config.toml
hidden_act = "swiglu"
vocab_size = 2587
attn_scale = 0.125
max_grad_norm = 2.0
decay_shape = "linear"
doc_mask = true
Below are experts of layer 5 (counted from 0) of a mixture-of-experts language model. Rows are named router (the router's row for the expert), down (a neuron's output weights, with its number) and show model dimensions 0-255. Each number is 500 + 40 x the weight over its row's rms, rounded and kept within 0 to 999. Numbers have three digits each.
Before each expert's rows: a language model's description of what the expert responds to; "raises" lists some tokens whose logits its average output raises strongly, later layers aside. This comes from a sample of Wikipedia text that the model never trained on.

# expert 25
It responds to: Line breaks ending table rows, commas, dashes, and year digits in lists, plus mid-word pieces like young, your, midfielder.
raises: ", ", ".", "-", "- "
router:496475464501454422533518482485488521482461458553426576491527536546460486513424436445568503537547542500536500576542502464519449467474491516466578500435505506526504471506440544520452514522491553457510473457524524530476546536522508598524526568540546486532461501460559496522518535474442477493423478472465450455577569460637449513406510551498498538539542522486475514521479453528489579478455536544454467574580483523466456541508536473476562500546498455500498436561464544554466554572474514458581519522474422487474491476503531517513503438507477445445536529481549507449497475557502477542558471498485483485496549458534489470512550479473487404404513448490520535458492522527505517543488537516416501467457559522468458546472504490481484450455513490484542486458564468467530509481483563
down0:539495478492475507465481476498512508415572522458505410480502588496551468484484499470493495485556554481479559481436490505498557532550435488535513502539517531486481580483488492509549521554489481560560486436514473444548567514517500459501515462460479506569475493491551465547450477486497462441485475528548459515522468492511559588447405549444437500505503519476506498510504469419526585441486528545452553483468514588463454477463493563477467545444483516524513502471570468541469484501454529572490407490495478518493500447536510575549458531510445536532564505620459500537480559537552494484485530476499487462538468502436467528563465523563434406535502527506475465557601494529541497458562539599478460556510498481553465477517448469464423492489539465539510483500516444517496478511459483
down1:472521476486524509498471489547494528556521540507422476544527496560476519553505491526488555478455533505522504547526509500502520516457518483431422555535590473515478495500492484473496523492447478578459493528483455538484460475489494445496521485572544440541506454471408469517543531491528472505585505447518480453558488553508418464413536541398536571453468508470469503530434543472477490554506479570489512491480455487512530438477433501506522444548463517485573531520565519477468556498492425427563475484578575527519446523486529437486555498529497540500464541452501505470571529564551533574484515440506452545512485532539539526541525504545482505455506501442462538515473497471481499515454509520491515509643498505366558525499461522520557554475425436506540546515529565546522503465520531
down2:450474571549523566458506486473518511522505482476519552466524495511500468431466449551481511564511474518432467537414530488508511488487529465448536445550467513477506414594465491454500506496525504473499554441501568479458471460531472426449424548540517530495504516481495425489521487507503523491473517455608460476473532486563532479523568538468564515545502505468467483527446524476507459547559549521541543535475586525462535530539579457523410550536451531431480547461514447513476501501543534525525499496439482490418474499450431510489501456536452516517502522566455453501428513534509532437519545389592461419440508540459420546477529572459523541490489472485495509467487533451538549523501482473476534447412476451545480506471479445528503467474528458471474487529507507507570498450447448
down3:518529546536496534530593535452454480372482510457506544528506481443526493508467460463566527518485564481569469543526467510450501438534449559466477606533474546514541615492491523472456477526488511466433491417467487465503475490457493533463510513526468541558533545485439448563561473495427513457485574503535581468527470544498399484516487461481479528515433516515468536586496591559473479515533515437486527548457553505522473516560487492449539441507561419501522455459494483482572519549510491457495423503519512460540497477454522544499464469436504431417531484454513534528513492482524479471520535456500423473511513499501473487490458573492507491522498428548493540462513477488522569528448513522484558496473460519470522454489549488506457541426523503563497496459532481500536439515501595
down4:542474440450533510497563497483449455472485577461567545493521492503463483515513562488478427422525448494529430550432485519568549561463503559473505538400418461491544515547566535450486455562491545474501482541488513472459466465527516395528445501542563427496391561514502463456544470529476538525545523527537583536556448509448444498456590458503487505520478483497482490494504506539560525525473472477553501453544465511509480492472487482497498441487558452465498477474504481495487466506488470558478497508483502412501573424467433494481529510491505480439520492533492476456525523437482518504510544492493495584525399453521483514477538520488489544529509525535499429551505525467454517508501548440482436519533487424458560572516491523423541503513505507460464487504463586467547479465458605
down5:486489494506547522472544548498501404495486518571472592523491509495472482518488494509463554372507489453505521474514505479555505545433475502550486546469470498404446457571499538590495470573451545554508512481460460544515484484510486475476483523522527457553527541615456468492487546520579538483445464573495558542532545505515512490433500514577476424498451430484446435513457550477450469439473526468553539547544504462479535505506459525474453484470443492529451490496483472482472550513526541504528475504577508523520484488504478568429485542509491500515488520467491537486475469543507519495501469451554508470504542589521501525457429525526507528445568478495506469507514522475468579498477521505540579467405474457478527513531480507531577482552504440455474373490494503521415444463563564
down6:493438488426511532496475506478497483523523489450445524403560527423507433536503547494452510525496500508499449421591384464484566526462509502559420487511474512553537525585506574474547481502497485519506486541451512497506480506483510488463594460479493472519496513559511509486516493518510519471555442460467556501533438537465489527466479489509563474475506441517468501539502513487485522457462490471518483507474517518475453466457438485489426545532473560409538503548433507475510521521440503506443501462561522549465456577547525457462515569550537460525445433470430487477556510444495479579482618531523535517529486534535610523496502542505547436526474469452558534528512488412489510489553423509510551515542507531456453508478438554510511496497548530521468475551562495590490474495575507

# expert 2
It responds to: Middle and final pieces of foreign, mostly Slavic or non-English, names and places, such as Agniesz-k-a, Madagas-c-ar, Yugos-l-avia, Kukushk-in.
raises: "-", ", ", "and "
router:511482481524390426496509483475417487523429476481479491468566513534486546519454483453511561432519521453533484561474527484519478494475479529413554480492503517520503491496434503528469584498552559519480500450434486517532456496478557611502538560579571607524543505536511538547494515454522505498455548452451485537539515425574416481504507555451478589528543470511567534535484449567532499511531553528428502477514521482519497601512505486511502414563479560509511503537530547571484521528496485514510502467415456519541463447532454504501568493524552463538426552490483503464469567530474517508534520441481483461505585408492516484494448446482538494451504465453561532476482480514485525506492499546503486447484523492443471527455453489439449507445500475509438490503565551511463510492529478
down4:531441450476491549477578447539440496508506534448577451501503540504489560460542566467516403449514489511561499528467432578517545532474414560466515542504464512521549543517565567461505420503547487538510534545491457572470437485533527480457489543523543465505408569456502495464514461582475560474492545520486531561524528523424480557466501458487485557571520511554505525505449519465650550508533564522542536479480471469471510478485499518532462453439491494536464451534527494438515567539516457563474468461505495437521542447452490498488455470512493466485517521540511486510516536478516520438538505557522530506501469514445530538494500524500592468540473566496503489560488454446444519529508547495507513514506468433446521495489541488432510464496494462491443443485470562403481542485534563
down5:494507495523520509455470528505527487481429502583537449544569526489458429491500445498521506448503504428472462486498578363491534523481451575536503549518511408476483517503453511534507515521508465485526527531471475529526469479512494505514463554571482514543511521554430417486419517493523594394445470571531508524563540559452485557463522499477547430491460468554485473501499578444502455475454501531471541508547483431547594495399506510509451467533420523488518442480538424470522512534549549556544521476492440481489538495518520571497511552545504531488528495528501483562495453483521460451526442481561517537540553563501540517456481515572523457434513504514513483527497512493472543460542517479554577474427466471453518503500467459480517446542544437492477426471501506482457469535532516
down6:471490531491502574514464519474530440526438484462445501484549535483487474525496516472481511469509552505543504437611409461509488586485502485574429466494484427484541565569515567499551481475494544489490461610496512537499519538484496463494564424520495471499502515534521560495519495549527473527485431493463501480467518566469514514464452522475572501467506422461452550489520528501413509463512464509523483399473490480506500480485486511493507492518523488394543465606498552577511447521448507487518467472543471501470450509478522542474500572591517516434439401393481444469552532504501490551505566523519539498527466530454550452495504527477566447462510491468583509510481510428482486471458476553473503457438489523524408532483483565510552527473529492514457500544495461567451517448494475
down7:471479505525512451532499480511525576430494578531461473485476483475501502533489484497433544533521566467416465439460431485506483493534493509462511517504451517502500576436544413551536498555491488437441478441455474468572514461554520536481546483547525473485519496441468435494510500499472517530525548518419486477523503523502530514477476477532490474463504488557477463443544485496462506526474533528506449531466465478539559556570508508525510504515508489500502543517485538527422470459560510455433487416420614497470487591481595447430515530476512426513492409464482500476530506503476506393506510457492448466462535459529498449585485449422519479436500460506443488505482450510498481524556455471434537474509535461496488476546456545517573476527482519581480467520396486580466578551500505
down8:472558484465504461478496448479499557494521506459513504399455469499526535557474510505470558519467512504492539516515519472474474479575443507473535446511502462525490500445462483525495486603556532518504511529477458587505589487496521520524500590544500487483529493522498535492481546545446545470494519483464555489396430518533504518517456472456566488520515480478578521545517522551571549551456379454494506534506479496476471509536452526529490523520431457457485471544579475538468470512516484504507500569541480460492512491424508563535435472444485499424557478473512494565469589514547473534502487507489456480536463563493444505442490536492552560435504481484409443492603449420497462474527487433542492480572529495414561544418517528506573503433504545566518528476515519490547469518484532
down9:448495444499508484484506524455589505487507408469486486423458435535544509557494539471531532466618489487442508526547491519479529556544512507465490487459464479471483522533422475489512475449588421521513523512481535501560440526427557462489569520498456497527538505483479520481517559502522510461417473546511514504403531494501529526520460471507515547473547474551529486458519550498510530518493535424559498568490483576525518512482480558544520513477479457560437507485534446433442511476499491507462507497568543576483528450475415485481422409523504455499524530506469488502514516598494453565544506459597517491527431422434554522531488585462419453583481482479506545461481470434506525489489519536558496483473526526554450554464487541487505525484579447481461499484505554510556480490502514
down10:489449671543481450554422524561510472567485488475495483493542529497582465449463509465543524483473517477444474462481459400482457430526518495536498522468381482436435483473525474534513415446437476525472535474505470525443511560479548569445496485479530559518463453514522551521454512484524442478450583543489520550491535533462462512529480468510502437515455372529532485490462537501506461494514499498495450495508482461475535522511521545531510499462500487488527579525514492467510545490481449550553471463555439547541501479558476506486570534441442508480535480521542412464469525443532455444556544471564473455457488514482557505443537417487550513525461506522549566444455434482561456488503491533524512555557514494507540497538506492472515514517449466495500490489483508511480478495530580

# expert 13
It responds to: Inner pieces of English words after consonant clusters, like k in striking, broken, rankings, plus ach, ish, and 1830s–1840s year digits.
raises: "-", ", ", "."
router:496504450525468417461574486475479526497513452522466502444615539503465498507539431539519535445554495506513530586482477499489502514507489535486498434474568506545495450565509448563470567589541549457542514425578506544472485543498517488491630579528484539543543556470409407531496503466460436519485513427482482522575466472493489490468465565534528557619487504509472578592499487514513514521454485526464538557566498516489480512493525477496507508528555505553456386529397513543454515491531537489526497558466434478534488488525501530532529510533553486488544551460482562479517477539521516497512456485462478425528486469494451489514502489513479455478434473443519482490538496486496540494457509460496494498458480552478473597444484480460505508513556489467512448477500488475506461455505571
down0:542465454543523457419494488541473507495569473491483416525442482491579469491514512484532499509538455463476550508495484575506507481560428509505460450511539448469460514412589469499498480538458517528504540506486498472471562453557547489496545443493442473506526507426526499528431495442448437507470472515539498562499462444555465525512541532463417556518498605484497452503555493475500592464530489539508571473450510617465514489543479484511529556520492472518490441450507485481470499510431523527480479504456473510514494510459453572486490562502491512519576504567516548466488469499582476475514485524531518396522508511454502543554493512564527436545522558472567474567574534539511505538473528555499433500531497524511419459510471421549427511486533447543512515591527472506482452500420504
down1:528544499499516502514504486550533484532489520488480526585513539480506517532450487551529561536546523469500480575521459494452526476459552528509509520553534557523511486537479469553446521515441501526424522511461476542467490472502496458459529504474473471483507458533414510509498491495485522475546531472502477437484528531495456351443508572457473557441390488561469541514489538500468523506515433524502488500508511522593572472552434441471541447518492547469557458552509462515479551481500453524561503529508506525595463529534514470469485504567500559548451548428505533477531533526464495544522483524546456529493462524534520558545575507514447394484519494464494527499544518458514526484521559520556588467616502418436526533478497579505560523455459461556553533509424571558497452484535504
down2:480457543471521558440538503551502478483524473511529503516464499549530455450485442477427449558513458498401456534496550550489571464465485434497529470439448466488486453546464494472476544466510489496535514469546527421455522462507462490433534556537463500512579485500467463486532454460502480505458525510562508504488556511561439460524490501469539528516468483493463491494483517476474477605543579554525514527456577521468524468544538508530460565519506496501527574505489499483506476466536557550551480489432535485519553549453470489522485488479444475478487542565506466530415551504447562482538516392593436478478483546465444475469444519521577500499450476501492529463433533473536492562469414442502493467509485480478449512457409534593496540447481479561519467459501461492570523515481381
down3:486527545512507570496595485489426453483487495469511519491507513510617513504495451464572505510530509472564519559509458567516481487514516543403462566479490479514520519492481537492493495544460446478452528448464463470543444540471476575454533489454471476519622555479480514557548476519577538402452552538492582477485505576484446460492512561453515462480511513502535497578517516508525472474542544488471554506482507528549504507511584486465539493559542463515528465433499460477531494540517492459579463511512515474503497504431465528416479477464540398481544523477489495465500480498518498539555542498483480492440492454525499487444392495514452521498437454524507526430453470444571507535520452503519571476502530564460520424536498547498459568423506534508474485432482484531528455449567559
down4:500454472481476555498510545498434508519493515459575539468562498499492517481515541508510437441539529472601491530484492536461538491484413531480483536494457484497516570543474499497532516535539497508490514490481454543468419445543545477489461533460548460479428487491484478489532436545511506509495549566492557536610467479425466598459571500473488582501543545516548485480511524525579529523488543483550542405498436511519485572506485552509478488502535531449512498484488552451489595541536426554467520502534479388481508515428422546496481448522489478475538536430480468556529551510575497487572539470470544529545480502536426573511449476563482499547494538502510441480495465546461547478433543478541487491525521460445540493475503452480526424507545517424467480411532541471510508489470540
down5:542514539505537548492507519609511431483509544671536551543488522531452481483450547518449475452570489441462530430535521455527529460456508541527519491527478476468510514486510561486509495559480529477511483443474444506489491477505418464452469489495531473532492534578406455477479475526556547449396472591519487497488490525507531564442519507543511517517436455493515507484546588435450514492498451509495472514601480434467507488475422479492418478531451538554488476499520506513478512559554522521530453503543532499549512502490513551462458523569471530491533513462534469503490476475487462492498515468498480486514499530567518542430440548529496514474512470577567495533585492492451542500501550478521590480434550454538549465499480492511553502530509421508495490441561517486427438519565515
down6:484448515490490484532487445486532476511498485489490528396566545401479449573512506467531509535503463504501478434561431499479552521470504534528441461512453518542547550529517491450547498510454528543587491607508532488517480498466484524463540514502532425497510470590467523520518492554522478482471482473480566450501530556550466540488459508520645510428491416447467542489512468432457484495517483483488496391487485501474520528446487470460474513521511464469536562557449514513507541525479513504490456498563469475467449534462467485453539551520485437524471411498417501445530469462493533530478612554496518513533449527546482527456458536465537446455471523447532485480486579446488429509515477486493528483529489545475451455503489522578497461422521481541439442573518511546545453511568504